config.yaml
n_layer: 8
routed_scale: 5.66
init_std_router: 0.0126
lr_router: 0.00102
norm_eps: 1e-07
beta1: 0.95
steps: 5571
Below are experts of layer 2 (counted from 0) of a mixture-of-experts language model. Rows are named router (the router's row for the expert), up (a neuron's input weights, with its number) and show model dimensions 64-127. Each number is 200 + 40 x the weight over its row's rms, rounded and kept within 0 to 999.
After each expert's rows: a language model's description of what the expert responds to. This comes from a sample of Wikipedia text that the model never trained on.

# expert 20
router,165,177,140,231,201,177,169,201,233,205,208,199,226,170,207,215,181,171,194,196,204,194,129,180,231,219,195,165,289,217,236,168,152,149,209,170,219,269,181,197,190,202,179,260,201,183,171,207,174,195,244,233,228,219,145,223,196,168,110,176,199,189,232,196
up0,192,276,249,215,170,207,170,192,168,216,215,125,221,147,262,183,110,194,195,259,226,214,246,241,138,223,199,176,253,167,235,254,219,227,270,198,254,234,184,171,188,162,187,208,208,179,241,231,234,182,167,205,245,210,253,149,205,160,174,198,258,178,198,168
up1,131,173,173,230,225,188,234,161,137,232,199,237,157,176,204,198,189,195,198,215,168,192,173,226,155,158,160,156,217,201,189,217,266,190,229,187,206,96,171,246,156,199,233,123,138,177,243,224,235,166,177,163,231,160,185,104,156,214,310,303,149,175,142,187
up2,203,202,183,172,204,138,187,155,191,182,182,238,232,316,214,155,199,204,239,196,161,208,111,218,189,195,193,233,184,222,189,180,220,227,233,192,212,175,250,263,130,153,171,162,205,196,205,207,159,190,245,183,179,192,138,217,150,152,159,230,217,205,184,200
up3,209,215,166,282,144,206,209,197,195,242,233,192,182,256,182,189,238,261,167,178,239,191,151,202,228,198,258,229,170,241,253,178,233,174,251,256,187,89,187,140,148,201,208,166,170,173,209,185,178,157,208,220,215,215,222,209,223,153,216,196,217,286,283,239
up4,151,244,180,163,218,166,241,218,180,248,218,133,180,199,179,206,212,275,173,204,159,209,176,188,147,228,192,152,187,229,232,173,260,208,212,185,186,216,189,122,151,202,187,263,159,194,192,226,282,136,187,242,238,174,324,235,214,223,163,165,165,185,164,229
It responds to: Syllable pieces of South Asian names and terms (Sank-ar, Raj, Bengal, Communist), and line breaks ending table rows.

# expert 23
router,162,117,219,228,125,212,195,151,217,229,217,125,266,216,205,153,172,192,174,203,197,253,173,270,138,158,252,185,185,221,160,241,166,183,198,178,239,169,172,251,133,154,173,115,245,160,221,182,182,103,205,185,258,175,205,148,202,255,181,279,178,159,158,206
up0,226,154,198,196,311,206,181,264,239,119,199,222,169,234,212,201,177,226,186,296,231,187,223,282,229,227,176,228,294,177,199,206,218,211,213,179,227,232,218,198,222,175,99,184,176,198,167,202,201,191,166,169,205,174,227,182,151,176,285,194,147,234,214,127
up1,186,232,223,243,181,169,255,263,221,229,256,216,134,169,195,196,206,165,227,236,250,203,139,192,204,217,204,200,263,223,168,221,235,215,125,273,166,137,127,181,135,131,185,229,223,208,224,250,154,270,187,185,237,220,153,153,222,205,261,184,187,169,287,193
up2,203,288,143,171,196,202,200,200,195,214,146,245,147,190,292,153,242,257,203,221,228,280,200,299,148,227,179,230,256,111,188,205,85,279,196,229,131,155,202,180,241,142,184,232,161,176,180,228,217,228,160,163,197,156,176,202,134,197,242,156,236,208,259,197
up3,208,225,176,166,182,137,203,226,225,227,276,246,180,214,212,169,207,180,153,208,245,204,236,237,167,176,202,189,218,182,231,196,64,203,252,247,204,259,105,150,182,165,212,201,258,163,139,192,202,216,155,177,161,188,265,200,240,119,269,241,260,199,283,248
up4,166,151,230,207,197,126,248,240,165,214,157,199,277,284,203,245,232,222,210,247,198,276,214,249,174,241,205,117,246,79,181,167,234,210,174,191,170,189,171,214,160,180,213,193,164,191,225,184,227,209,208,260,183,190,180,188,213,123,172,203,132,209,219,130
It responds to: Past-tense and -ing verbs of events and achievement, such as won, killed, defeated, signed, finished, resided, playing.

# expert 25
router,259,174,250,184,227,227,251,276,234,135,227,246,162,218,216,193,194,206,223,155,225,200,238,231,239,171,186,245,185,182,212,223,156,167,179,224,119,219,268,157,220,278,295,245,247,252,124,158,192,210,234,235,266,178,199,178,206,198,185,151,198,206,202,169
up0,164,202,209,183,165,223,168,234,180,236,225,235,210,206,196,217,268,232,147,158,244,165,149,200,154,269,216,178,192,222,176,191,225,201,136,229,175,240,198,211,235,215,164,237,233,169,273,192,248,181,232,123,212,255,229,190,223,172,238,279,163,225,187,185
up1,156,132,188,287,223,209,158,121,185,181,196,176,200,243,292,141,236,178,200,260,143,211,269,258,221,262,190,138,241,160,194,136,258,177,183,224,174,174,258,193,196,203,193,142,179,179,229,219,230,223,223,136,174,248,226,247,185,210,269,166,201,238,188,170
up2,155,287,107,159,179,181,180,224,244,256,228,155,187,258,157,172,198,233,205,183,175,192,251,147,185,193,193,137,176,232,196,163,213,222,232,211,151,228,127,189,203,195,261,186,196,178,212,213,175,109,235,177,227,186,207,183,255,232,203,223,164,157,188,197
up3,137,246,179,252,290,163,257,217,221,200,155,203,189,180,203,162,209,172,165,333,168,185,175,254,227,268,209,200,216,231,197,165,146,247,185,279,122,268,218,167,162,178,199,209,157,178,201,179,225,197,159,185,164,155,188,234,175,185,222,279,197,255,219,232
up4,142,172,136,156,226,171,177,211,181,165,212,170,194,272,236,231,234,203,185,205,140,149,236,240,197,159,204,198,251,223,133,168,182,248,228,241,151,254,210,238,162,250,143,160,152,157,227,195,271,211,165,115,222,250,259,189,203,181,248,235,182,243,202,194
It responds to: Sentence-initial The, prepositions, and digits in score tables, plus taxon name pieces and plural nouns like activities after economic or agricultural.

# expert 18
router,224,157,213,249,229,220,257,264,182,178,240,169,160,103,227,219,205,160,132,191,221,166,240,210,223,242,139,200,185,252,124,281,148,220,131,118,194,186,226,202,205,202,287,157,159,228,203,241,248,161,183,162,222,249,276,167,265,224,157,194,202,190,212,264
up0,178,256,225,254,253,130,180,165,210,168,216,231,219,225,220,173,200,218,164,230,154,186,271,217,169,156,155,207,235,217,196,188,314,167,190,206,190,183,140,152,146,132,246,280,112,172,208,225,203,234,178,214,189,230,187,222,198,164,207,205,190,268,147,219
up1,186,198,193,203,253,207,249,159,203,160,161,198,169,223,254,168,202,194,256,241,192,243,241,268,186,186,227,143,221,278,239,199,244,222,160,197,210,232,256,234,183,268,218,218,239,177,186,219,164,216,176,209,117,177,187,212,152,258,199,203,218,232,197,214
up2,177,232,168,158,253,196,130,203,181,266,242,171,187,197,211,194,250,212,203,259,259,216,180,185,253,159,225,140,251,155,202,178,229,240,231,255,228,185,100,194,229,172,216,172,171,181,203,196,217,285,200,179,249,208,200,156,203,202,198,217,214,184,183,147
up3,195,227,207,191,191,170,209,240,168,242,237,171,288,201,248,143,235,195,157,221,200,190,165,175,183,204,184,173,219,197,132,174,206,198,241,187,99,248,173,116,192,152,193,175,251,184,207,228,202,138,237,195,173,176,207,176,218,222,203,257,224,201,179,227
up4,184,233,212,271,156,165,196,140,174,191,205,217,256,202,244,205,242,218,201,203,257,209,204,198,173,160,206,213,239,258,201,206,269,218,214,224,271,213,226,165,121,205,197,206,106,178,215,181,205,186,221,174,234,184,211,193,161,187,201,212,176,291,265,176
It responds to: Colons after infobox field labels and line breaks in lists and headings, such as Category: none, Occupation:, Major wins.

# expert 13
router,204,246,242,232,173,135,158,153,170,218,257,202,142,274,155,217,219,175,195,156,135,149,205,188,219,170,241,177,309,167,205,207,244,180,216,272,253,211,227,244,217,242,230,274,182,154,262,244,213,186,188,199,222,210,163,180,183,244,249,173,267,227,235,163
up0,144,222,235,207,199,228,247,177,97,241,173,183,238,202,227,210,262,233,192,232,206,194,190,250,237,266,238,155,212,182,153,287,165,230,195,135,196,233,270,225,210,256,210,255,224,157,184,236,249,220,98,168,228,192,209,232,238,163,216,149,143,240,187,148
up1,145,262,264,153,155,147,146,158,220,185,227,161,200,241,243,220,178,203,147,230,253,211,257,281,259,294,169,120,214,212,271,208,191,215,160,253,178,191,175,211,234,230,297,239,257,187,161,190,254,254,230,207,253,162,179,209,145,251,200,186,215,211,163,226
up2,165,189,192,214,215,184,199,150,174,162,138,190,152,224,188,180,195,208,234,163,264,218,200,269,210,180,109,162,184,161,186,215,172,116,174,242,223,94,248,186,171,181,218,144,228,176,282,226,198,216,222,213,212,216,253,196,303,253,173,142,205,216,242,203
up3,139,140,157,248,231,290,211,320,218,255,163,215,187,157,229,135,216,260,159,248,260,194,201,171,193,176,231,237,277,230,195,231,202,193,196,115,205,106,250,177,172,172,111,178,252,203,201,211,120,181,198,282,219,213,198,138,204,162,207,141,224,210,124,223
up4,187,223,191,168,208,224,218,232,212,173,182,243,290,297,269,241,153,227,216,215,241,182,195,197,238,253,221,205,243,203,182,245,194,161,213,244,211,162,149,193,240,127,198,190,191,169,188,187,226,133,189,183,155,239,141,207,144,124,177,219,162,268,186,160
It responds to: Pieces after the in sports results text, such as mid(st), each, latter, plus stray encoding bytes and pipe separators near coordinates and results tables.

# expert 10
router,198,176,285,211,191,268,166,280,160,130,240,169,177,188,182,233,288,129,308,211,231,192,292,229,193,243,203,140,215,185,227,210,183,258,257,256,149,227,235,222,210,183,234,268,232,164,254,280,246,275,186,195,191,221,209,209,230,197,235,187,164,197,141,218
up0,153,238,188,189,250,200,169,191,253,183,171,201,141,237,181,213,201,182,231,218,162,207,204,263,198,149,179,154,200,218,196,191,188,168,239,165,197,180,202,212,142,144,256,207,262,182,218,144,215,187,131,180,139,209,278,168,225,249,250,196,172,155,233,248
up1,141,158,174,292,272,160,223,217,183,182,198,195,180,234,170,190,161,245,240,228,163,210,191,260,171,110,232,266,227,134,197,184,188,186,242,146,191,153,226,205,156,191,221,248,130,176,181,150,194,167,223,212,220,192,190,166,236,134,166,202,212,222,207,227
up2,167,241,206,224,162,197,192,204,162,235,178,220,237,188,198,228,193,214,149,247,142,241,220,188,150,248,143,115,230,178,182,224,241,196,164,209,196,238,250,219,204,152,332,306,206,175,265,240,276,258,128,200,154,188,295,207,231,217,185,227,159,201,186,225
up3,176,216,242,209,164,149,168,164,189,180,128,108,244,96,210,185,296,192,159,205,241,237,215,196,240,165,199,185,193,222,183,223,212,202,253,181,201,267,214,225,180,275,156,190,158,154,185,225,178,257,185,165,241,177,276,218,205,185,255,237,196,199,160,184
up4,142,219,146,151,181,164,159,195,181,206,242,130,233,182,232,197,129,207,211,282,117,242,203,222,94,193,224,193,276,223,153,235,273,232,255,195,206,200,157,295,217,294,275,120,178,183,201,180,246,229,206,206,193,177,219,185,206,165,200,190,210,173,179,194
It responds to: Symbols and word pieces in LaTeX formulas, chemical SMILES and citations, such as minus signs, _{, co(efficients), et al.

# expert 26
router,195,205,156,148,243,189,164,126,201,223,158,225,216,259,157,189,164,210,152,274,190,160,175,135,198,242,137,243,230,153,163,193,248,246,185,192,161,171,89,196,185,234,165,217,169,189,231,239,234,236,168,177,165,237,203,232,259,220,225,167,204,170,260,204
up0,195,230,163,232,204,216,152,176,134,168,209,140,191,162,287,153,245,224,151,205,181,231,182,191,172,178,268,242,184,191,140,229,260,247,130,150,319,234,192,184,192,265,199,253,217,179,192,250,161,253,250,145,219,193,206,235,180,153,201,187,208,270,121,146
up1,225,156,203,146,245,274,143,180,120,189,134,154,270,152,234,169,170,200,290,232,138,239,177,201,204,135,238,180,301,161,199,150,194,126,188,202,222,156,221,185,223,140,230,211,194,198,188,207,232,126,172,183,207,167,205,176,213,216,176,207,244,234,128,154
up2,126,186,154,146,258,168,130,144,202,118,235,198,224,226,204,212,221,229,186,170,247,190,208,237,254,171,193,236,146,187,186,151,154,183,213,170,194,245,242,203,127,180,224,143,143,174,210,176,200,116,262,174,158,166,139,200,185,209,194,228,193,190,226,215
up3,183,171,230,231,176,160,179,218,293,213,208,195,228,206,232,270,219,233,235,180,249,216,264,245,216,172,190,148,285,218,269,245,133,166,251,251,223,215,208,203,213,192,215,129,167,193,231,180,154,165,221,201,293,194,235,161,204,152,270,242,170,189,237,247
up4,192,185,176,211,197,199,202,215,189,99,220,194,205,250,168,188,213,219,218,199,231,137,184,212,163,250,163,212,217,137,220,197,156,228,221,149,141,154,185,136,164,215,138,141,151,158,212,238,238,181,221,159,139,267,254,231,201,188,191,165,137,218,186,168
It responds to: Second piece after a capital letter starting a name or word, like A-mer-ica, L-aur-inburg, Idi Am-in, Lad-ies.

# expert 3
router,259,173,250,184,227,227,252,275,235,135,228,246,161,219,216,194,194,206,223,155,224,200,238,230,240,171,186,245,185,181,212,223,156,167,179,224,118,219,268,157,220,278,295,245,247,252,124,158,193,210,234,235,266,179,199,178,206,198,185,151,198,206,202,169
up0,142,173,196,205,179,192,246,197,194,218,193,157,209,209,201,170,198,228,190,242,200,235,224,195,221,229,228,304,185,96,184,204,187,201,197,228,195,171,205,180,188,151,137,197,139,164,222,181,168,187,209,103,188,210,213,154,201,198,235,302,211,310,172,205
up1,147,181,190,217,175,182,239,168,230,244,195,253,306,194,203,145,186,218,180,166,231,235,223,210,224,209,211,260,167,223,201,145,189,172,260,209,160,223,272,174,180,205,270,142,230,145,173,215,213,207,215,127,168,209,193,191,176,250,215,232,226,260,252,154
up2,160,221,205,219,214,207,212,146,177,288,243,195,198,229,229,216,176,251,120,177,246,175,130,200,197,201,136,233,185,224,172,206,223,185,239,161,155,253,160,186,196,151,238,189,227,148,248,256,280,174,196,171,167,181,183,139,228,302,308,235,192,211,229,239
up3,134,239,202,218,234,130,261,196,181,186,249,143,256,211,209,196,178,233,217,235,222,211,207,209,162,198,170,173,208,232,246,151,151,164,191,214,184,244,240,189,178,163,187,235,186,130,168,257,139,166,252,161,223,158,177,255,259,169,134,219,210,221,190,216
up4,146,293,130,251,175,221,264,172,180,203,187,194,230,336,252,197,186,262,204,231,187,213,234,250,222,230,245,212,198,164,180,160,242,158,61,183,200,170,162,154,208,226,239,185,199,132,224,226,188,219,154,204,228,304,137,152,199,205,184,209,204,280,258,224
It responds to: Tokens closing a unit: table pipes after names, closing quotes and parentheses, heading markers, final year digits, commas after places.

# expert 7
router,259,173,251,184,226,227,251,275,234,135,228,246,161,219,217,193,195,206,223,155,224,200,238,231,239,171,185,245,184,182,211,224,156,167,179,224,118,219,268,157,221,278,295,244,247,252,124,159,192,210,233,235,267,178,199,178,206,198,185,151,198,206,202,169
up0,168,214,179,217,133,165,209,179,105,142,239,138,214,184,189,228,230,209,158,162,250,206,153,176,174,209,190,186,174,267,174,129,300,194,182,136,200,187,217,145,241,154,227,136,183,162,213,142,164,95,204,219,169,249,129,134,170,196,183,177,219,289,184,164
up1,157,233,189,171,280,154,221,106,196,204,202,153,263,183,196,196,197,249,167,262,173,248,244,215,229,231,179,257,235,147,215,215,191,226,203,242,233,142,260,180,171,192,157,193,166,141,244,253,173,226,239,183,201,263,214,250,176,218,268,191,194,203,205,213
up2,151,235,222,139,165,138,167,218,221,187,194,211,145,150,277,173,216,210,162,187,220,226,166,149,116,233,212,165,161,186,215,216,227,234,206,166,195,254,242,219,220,207,167,244,130,149,212,156,250,165,137,168,216,164,201,167,193,200,251,204,234,244,137,238
up3,159,215,202,189,301,209,217,159,208,233,212,213,226,255,280,236,216,252,135,168,211,147,194,193,192,195,187,212,212,258,118,276,257,200,212,219,187,212,145,204,172,229,172,235,231,154,227,175,218,232,253,221,154,222,153,225,201,184,163,207,133,227,134,196
up4,127,220,221,234,236,182,186,235,139,216,152,264,215,243,250,166,182,292,214,292,243,254,190,263,187,194,223,152,254,225,205,125,263,245,230,194,185,145,223,235,219,148,111,232,161,165,213,188,177,192,163,163,197,163,232,150,224,157,134,172,235,160,171,187
It responds to: Digits 1 and 0 inside years and long numbers, and capital initials of names or ships, such as HMS C(ormorant), Zach.

# expert 1
router,259,173,249,184,227,227,252,275,234,136,228,246,161,219,217,193,195,206,223,155,225,200,238,230,240,171,186,245,184,181,212,223,156,167,179,224,118,219,267,157,221,278,295,244,247,252,124,158,193,210,234,235,267,179,199,178,206,198,185,151,198,206,201,169
up0,160,183,152,190,145,209,244,208,195,267,190,216,140,238,209,214,212,187,204,221,188,202,171,248,182,221,223,124,165,193,145,224,229,259,179,280,213,211,190,231,165,203,225,144,221,147,230,249,143,106,136,169,192,173,222,205,231,205,182,236,194,190,201,136
up1,164,250,233,200,147,217,176,245,214,266,219,211,262,226,269,201,199,227,275,216,178,242,156,192,184,202,257,186,157,174,181,175,176,268,304,195,259,241,270,236,208,231,240,174,199,142,186,202,158,162,235,179,218,223,214,154,210,122,251,188,213,130,214,199
up2,181,153,216,183,235,166,222,261,238,202,144,196,291,167,217,212,237,214,136,252,132,198,198,269,208,181,253,238,183,208,179,159,173,227,221,263,231,222,217,169,190,159,180,202,223,121,161,228,236,197,179,172,109,173,181,156,220,238,259,161,178,195,194,135
up3,154,181,183,176,249,112,172,217,162,199,229,182,245,263,229,174,256,217,123,175,150,217,231,203,207,283,126,170,161,268,159,196,185,188,199,216,153,244,173,193,168,228,203,128,240,156,204,265,218,204,178,247,138,237,170,160,135,201,181,181,252,198,239,164
up4,202,169,170,145,210,183,149,187,230,177,162,185,247,256,211,237,149,190,183,193,148,258,262,240,115,242,198,161,171,181,205,242,167,198,212,259,112,226,186,234,213,171,270,187,196,132,178,233,176,191,189,116,228,194,158,143,102,183,150,155,243,193,211,230
It responds to: Year digits and day-month-year spaces in dates, plus words in Russian, political or military history text, such as police, Prince, Bolsheviks.

# expert 24
router,192,185,193,169,134,192,221,226,163,273,227,249,133,188,181,223,169,167,118,244,164,200,128,175,216,129,255,204,223,273,212,169,164,208,286,240,202,191,121,201,206,163,166,164,108,180,190,168,156,199,157,184,196,144,194,213,168,161,195,248,223,189,134,234
up0,157,177,231,257,198,73,230,193,308,185,152,156,192,254,219,255,132,157,163,169,178,198,208,217,161,220,225,165,193,186,122,229,218,186,215,243,206,182,204,226,183,229,221,197,191,198,201,209,212,347,191,269,167,201,223,203,199,238,120,219,96,243,302,116
up1,146,185,183,196,243,215,223,219,243,203,187,234,204,154,212,144,221,227,202,106,90,201,212,182,197,246,211,177,199,213,221,252,239,161,191,241,183,235,127,147,249,276,185,183,261,182,152,209,262,165,204,215,141,167,201,139,199,186,224,190,224,289,173,195
up2,181,150,129,207,202,234,196,242,208,219,225,241,285,216,231,185,199,229,190,278,218,237,229,197,227,197,259,156,174,250,200,176,216,254,209,140,191,241,193,208,153,248,221,209,188,201,164,224,177,103,152,230,218,237,218,201,203,207,241,154,173,243,150,152
up3,179,234,198,166,292,173,206,165,142,234,219,126,242,200,180,236,222,228,254,231,222,141,247,219,240,238,222,181,147,188,203,160,202,199,209,140,238,174,143,198,187,214,143,177,189,180,310,214,132,108,185,165,186,184,175,248,182,229,277,192,191,165,162,209
up4,196,116,204,220,194,166,274,216,204,206,114,210,232,131,205,176,238,230,212,263,178,201,147,213,160,167,168,185,203,191,205,170,165,210,145,171,207,242,174,154,178,193,223,190,168,202,230,227,209,221,271,232,213,242,172,180,297,90,226,181,270,233,260,247
It responds to: Lowercase word-internal fragments mid-word before suffixes like -ed, -ing, such as hom-ew-ares, in-duct-ed, m-eg-afire, disc-ontinuing.

# expert 14
router,259,173,250,184,227,227,251,275,234,136,227,246,161,219,217,193,195,206,223,155,225,200,238,230,240,171,186,245,184,182,212,223,156,167,179,225,118,219,267,157,221,278,295,244,247,252,123,158,192,210,234,235,266,178,198,178,206,198,185,151,198,206,202,169
up0,152,197,159,209,219,161,134,131,152,171,190,155,211,235,215,172,242,222,174,253,268,209,144,211,179,215,242,117,223,233,182,139,150,218,216,225,225,74,185,232,197,213,250,194,151,148,210,158,192,171,191,117,211,189,263,167,144,139,253,201,195,189,194,179
up1,152,219,215,255,221,228,180,172,155,181,78,144,182,228,199,210,235,292,204,134,162,255,190,153,191,236,132,200,202,171,183,147,176,180,137,185,223,244,217,136,126,192,191,195,175,136,246,236,271,195,190,188,224,145,187,266,226,223,292,202,171,220,202,213
up2,141,172,199,159,129,148,173,196,123,232,191,234,260,279,280,223,215,152,206,229,254,241,290,162,161,228,244,169,246,143,187,161,180,157,179,251,168,174,233,168,195,208,247,247,225,158,176,207,185,223,132,82,163,172,139,172,230,226,235,213,269,308,185,191
up3,162,203,277,214,219,211,100,96,221,240,225,192,222,202,179,211,269,208,141,258,168,270,157,183,187,290,218,164,178,293,188,142,233,192,212,166,255,162,138,177,154,224,225,230,243,170,199,188,294,182,149,139,199,146,271,217,215,186,199,156,210,173,189,158
up4,128,204,180,244,196,194,140,186,162,191,191,213,266,202,253,214,187,235,188,191,219,181,274,195,199,237,175,313,242,134,135,201,241,262,218,180,139,232,180,189,225,227,160,220,213,159,110,182,180,148,157,120,217,161,159,144,171,195,193,267,129,172,172,220
It responds to: Digits in dates and tables, prepositions like in, at, on, and topical nouns such as ideas, research, medical, financial, laws.

# expert 16
router,259,173,250,184,227,227,252,275,234,136,228,246,161,219,217,193,195,206,223,155,224,200,238,231,240,171,186,245,184,181,212,224,155,167,179,224,118,220,267,157,221,278,294,244,247,252,124,158,192,209,234,235,266,178,198,178,206,198,185,151,198,206,201,168
up0,126,238,185,237,192,140,241,146,208,243,57,226,235,217,224,174,234,213,203,269,185,223,226,253,174,217,167,215,199,184,153,203,240,195,184,188,192,199,172,250,167,157,189,288,214,140,190,229,174,185,159,190,185,205,194,221,153,173,218,207,231,207,192,151
up1,129,173,206,198,234,145,254,204,149,214,179,175,203,185,174,200,187,283,178,121,253,137,268,214,172,234,256,197,226,170,171,171,177,243,165,133,222,163,193,200,203,228,257,124,244,195,189,196,165,175,195,162,163,226,191,158,199,146,233,165,204,241,166,192
up2,124,206,246,279,173,121,260,162,197,181,137,145,202,161,239,201,226,206,261,287,137,200,122,217,151,171,151,171,234,253,191,147,221,161,171,246,226,157,182,171,176,199,55,206,126,151,122,201,212,173,222,184,254,219,187,187,184,198,181,169,178,188,178,256
up3,185,221,229,221,220,222,168,219,148,220,251,255,275,254,246,202,214,260,170,191,252,223,200,178,168,246,120,181,183,150,167,139,179,238,210,194,189,186,181,225,179,257,148,159,267,178,219,199,177,258,190,212,268,160,186,255,245,208,237,146,146,307,262,207
up4,178,233,234,282,219,163,221,183,255,146,133,167,242,168,255,209,141,253,221,195,259,176,174,166,190,246,185,164,179,212,217,218,180,117,207,229,224,175,188,137,206,180,235,224,192,139,224,235,225,225,266,205,235,164,193,152,191,198,130,235,175,240,177,184
It responds to: Plural nouns like practices and activities after adjectives, plus digits in coordinates or match minutes and capital initials of species names.

# expert 12
router,137,181,136,138,229,94,237,157,187,225,107,140,231,202,178,238,175,202,185,189,191,244,265,193,146,220,193,222,207,192,102,225,206,228,208,159,250,211,161,230,181,184,163,238,267,190,223,226,188,259,200,190,134,253,190,199,235,261,213,157,191,132,154,230
up0,183,184,247,213,233,162,175,265,261,315,180,153,191,200,226,231,228,207,143,240,150,172,197,223,143,232,230,216,184,151,234,193,208,246,239,165,211,170,208,202,200,162,134,190,171,149,153,197,266,217,214,171,177,187,271,239,115,204,187,227,207,208,183,223
up1,166,186,234,258,195,221,211,233,210,201,149,172,118,245,271,229,181,184,286,261,231,144,215,208,241,207,158,241,215,240,173,145,263,178,107,239,188,202,291,169,103,263,202,146,164,197,195,196,121,234,176,180,184,246,236,180,233,157,250,228,167,241,154,176
up2,234,209,135,272,192,226,179,142,246,174,240,166,208,265,256,270,244,258,192,136,176,192,179,209,206,239,144,181,220,129,185,162,240,193,162,219,179,176,224,145,197,187,203,180,153,151,230,230,227,194,199,87,209,185,142,278,156,224,163,225,234,174,204,158
up3,152,214,192,206,289,216,185,159,214,173,193,172,183,141,174,205,205,261,204,209,172,131,215,187,212,202,267,300,175,203,196,229,211,161,227,193,137,230,233,222,199,186,176,240,200,205,302,193,142,218,205,237,189,124,112,227,203,266,221,297,264,223,236,164
up4,206,191,215,224,154,159,164,197,245,240,220,222,168,226,200,215,200,174,137,207,118,236,130,139,178,167,209,186,126,135,167,288,224,178,206,229,230,204,173,265,154,223,186,233,226,154,179,193,237,220,226,225,196,133,225,182,186,224,135,236,152,182,215,176
It responds to: Middle pieces of foreign personal and place names after a capital initial, such as V-os, S-ér-gio, Bh-ask-aran, B-ish-kek.

# expert 28
router,259,173,250,184,227,226,251,275,234,135,227,246,161,219,217,193,194,206,223,155,225,200,238,230,240,171,186,245,184,181,212,223,155,166,179,224,118,219,267,157,221,278,295,245,247,252,124,158,192,209,234,235,266,178,198,178,206,198,184,151,199,206,202,169
up0,147,260,204,178,308,129,217,228,167,205,202,199,180,200,196,225,234,237,166,203,166,154,239,224,161,182,163,152,252,155,200,120,239,153,243,188,200,205,203,232,215,173,202,175,232,178,181,217,257,205,237,180,183,234,165,118,253,203,177,234,221,192,298,260
up1,188,170,222,200,165,193,214,217,145,218,120,236,225,175,242,237,244,210,181,238,224,280,209,173,149,146,145,216,274,213,248,230,197,203,201,198,230,225,212,170,271,165,188,186,170,180,214,187,238,250,87,149,201,263,229,249,227,317,188,187,160,217,177,212
up2,170,234,275,234,223,149,163,247,198,159,178,193,219,208,179,246,193,219,175,215,241,165,161,243,204,202,254,231,208,157,135,226,197,229,260,186,221,138,211,271,224,203,202,245,236,172,120,151,216,168,224,167,240,162,176,127,166,241,234,291,199,229,202,250
up3,173,183,166,227,250,176,176,171,218,190,192,226,181,264,158,189,243,242,154,186,218,208,169,69,174,213,255,276,193,115,212,189,229,239,193,262,267,192,226,151,175,183,114,177,205,136,211,219,205,178,226,176,229,192,337,230,137,167,226,157,206,237,248,204
up4,194,196,231,199,159,174,133,221,179,209,105,110,236,140,211,211,180,268,163,203,220,266,197,237,221,272,216,199,225,205,166,181,193,164,242,243,214,114,246,233,167,161,251,185,223,132,141,260,157,187,240,164,210,175,187,208,133,279,217,159,165,184,186,250
It responds to: Closing apostrophes after single-quoted names, spaces before years and numbers in lists, and pipes or spaces in election and sports tables.

# expert 6
router,259,173,249,184,227,227,251,275,234,136,228,246,161,219,216,193,194,206,223,155,225,200,238,231,239,171,186,245,184,182,212,223,156,167,179,225,118,219,268,157,220,278,294,245,247,252,124,158,193,210,233,235,266,178,198,178,206,198,185,151,198,206,202,169
up0,140,231,223,269,219,141,215,152,195,245,137,251,235,195,268,187,200,289,175,209,178,203,252,195,191,239,194,192,251,185,212,207,307,211,240,123,201,162,246,242,237,269,224,223,186,155,188,243,225,162,187,206,201,207,215,223,147,157,163,214,185,237,183,204
up1,197,191,215,186,269,124,163,225,196,340,200,146,271,207,254,161,180,225,201,192,183,251,140,296,194,166,208,217,193,200,174,178,173,295,212,254,251,263,169,181,188,211,212,185,216,124,168,229,203,165,162,189,112,230,118,270,229,151,218,156,242,263,285,141
up2,141,233,253,237,171,208,174,224,178,197,220,262,221,114,263,173,274,215,135,203,253,203,182,201,235,238,211,203,207,236,145,198,169,246,180,233,294,151,224,181,175,230,205,138,211,137,244,233,253,186,179,213,148,217,248,161,229,198,252,188,174,216,277,213
up3,182,195,203,181,249,174,176,208,164,133,143,73,170,202,247,177,304,186,177,182,123,260,84,273,181,188,231,203,230,135,228,267,181,155,207,232,243,248,189,187,171,243,165,254,172,178,242,205,226,129,162,156,236,260,217,185,144,230,185,204,182,201,245,190
up4,172,237,207,160,211,201,207,205,243,208,184,215,179,258,235,180,189,224,191,194,195,215,250,234,166,190,174,260,189,271,182,156,220,211,203,209,258,144,160,252,157,190,221,199,139,141,157,200,212,183,207,153,240,219,205,100,226,139,223,291,204,218,178,187
It responds to: Bare space tokens right before a number, in tables, percentages, coordinates and dates like "In 1772"; also first names like Frank, Martin.

# expert 5
router,259,173,250,183,226,227,251,275,234,135,228,246,161,219,217,193,195,206,223,155,225,200,238,231,239,171,185,245,185,182,212,224,155,167,179,224,118,219,267,157,221,278,294,244,247,252,124,159,193,210,234,235,266,178,199,178,206,198,185,151,198,206,202,169
up0,189,175,213,272,177,202,230,126,182,214,207,124,204,172,197,197,193,249,194,251,201,213,191,210,191,199,204,94,129,118,109,154,238,214,165,168,205,196,110,225,152,197,224,146,195,178,224,255,206,228,165,180,199,191,155,222,213,229,250,264,230,244,156,202
up1,137,221,159,249,245,213,142,142,203,249,196,213,228,218,142,179,190,288,142,229,273,230,257,156,198,257,207,234,181,175,225,170,191,201,162,182,161,218,263,197,237,197,155,199,192,180,316,191,226,225,162,177,239,284,209,235,189,235,228,233,127,310,251,288
up2,152,166,185,219,235,162,180,176,189,177,184,223,194,187,258,178,254,191,238,258,218,197,263,137,287,190,225,208,241,207,231,242,286,218,212,193,233,273,237,247,204,196,229,162,172,142,255,232,185,136,196,114,149,217,185,206,202,220,303,200,176,208,177,225
up3,166,212,69,226,163,218,202,142,185,219,154,208,183,187,223,228,182,157,176,147,177,202,193,187,203,196,189,284,211,107,151,228,156,141,191,214,170,213,207,179,231,132,216,218,195,147,144,214,266,240,234,159,235,168,138,186,282,223,281,208,213,172,164,206
up4,181,153,144,163,209,197,245,210,244,209,225,212,232,233,211,210,271,215,212,159,233,193,160,176,147,281,206,233,263,180,218,157,230,284,189,246,226,275,192,220,189,230,153,232,217,144,188,189,162,216,243,165,169,178,242,205,237,233,241,232,185,248,191,199
It responds to: First given names like Joe, Walter, Charles, plus the space before a year after a day-month date, and table pipes.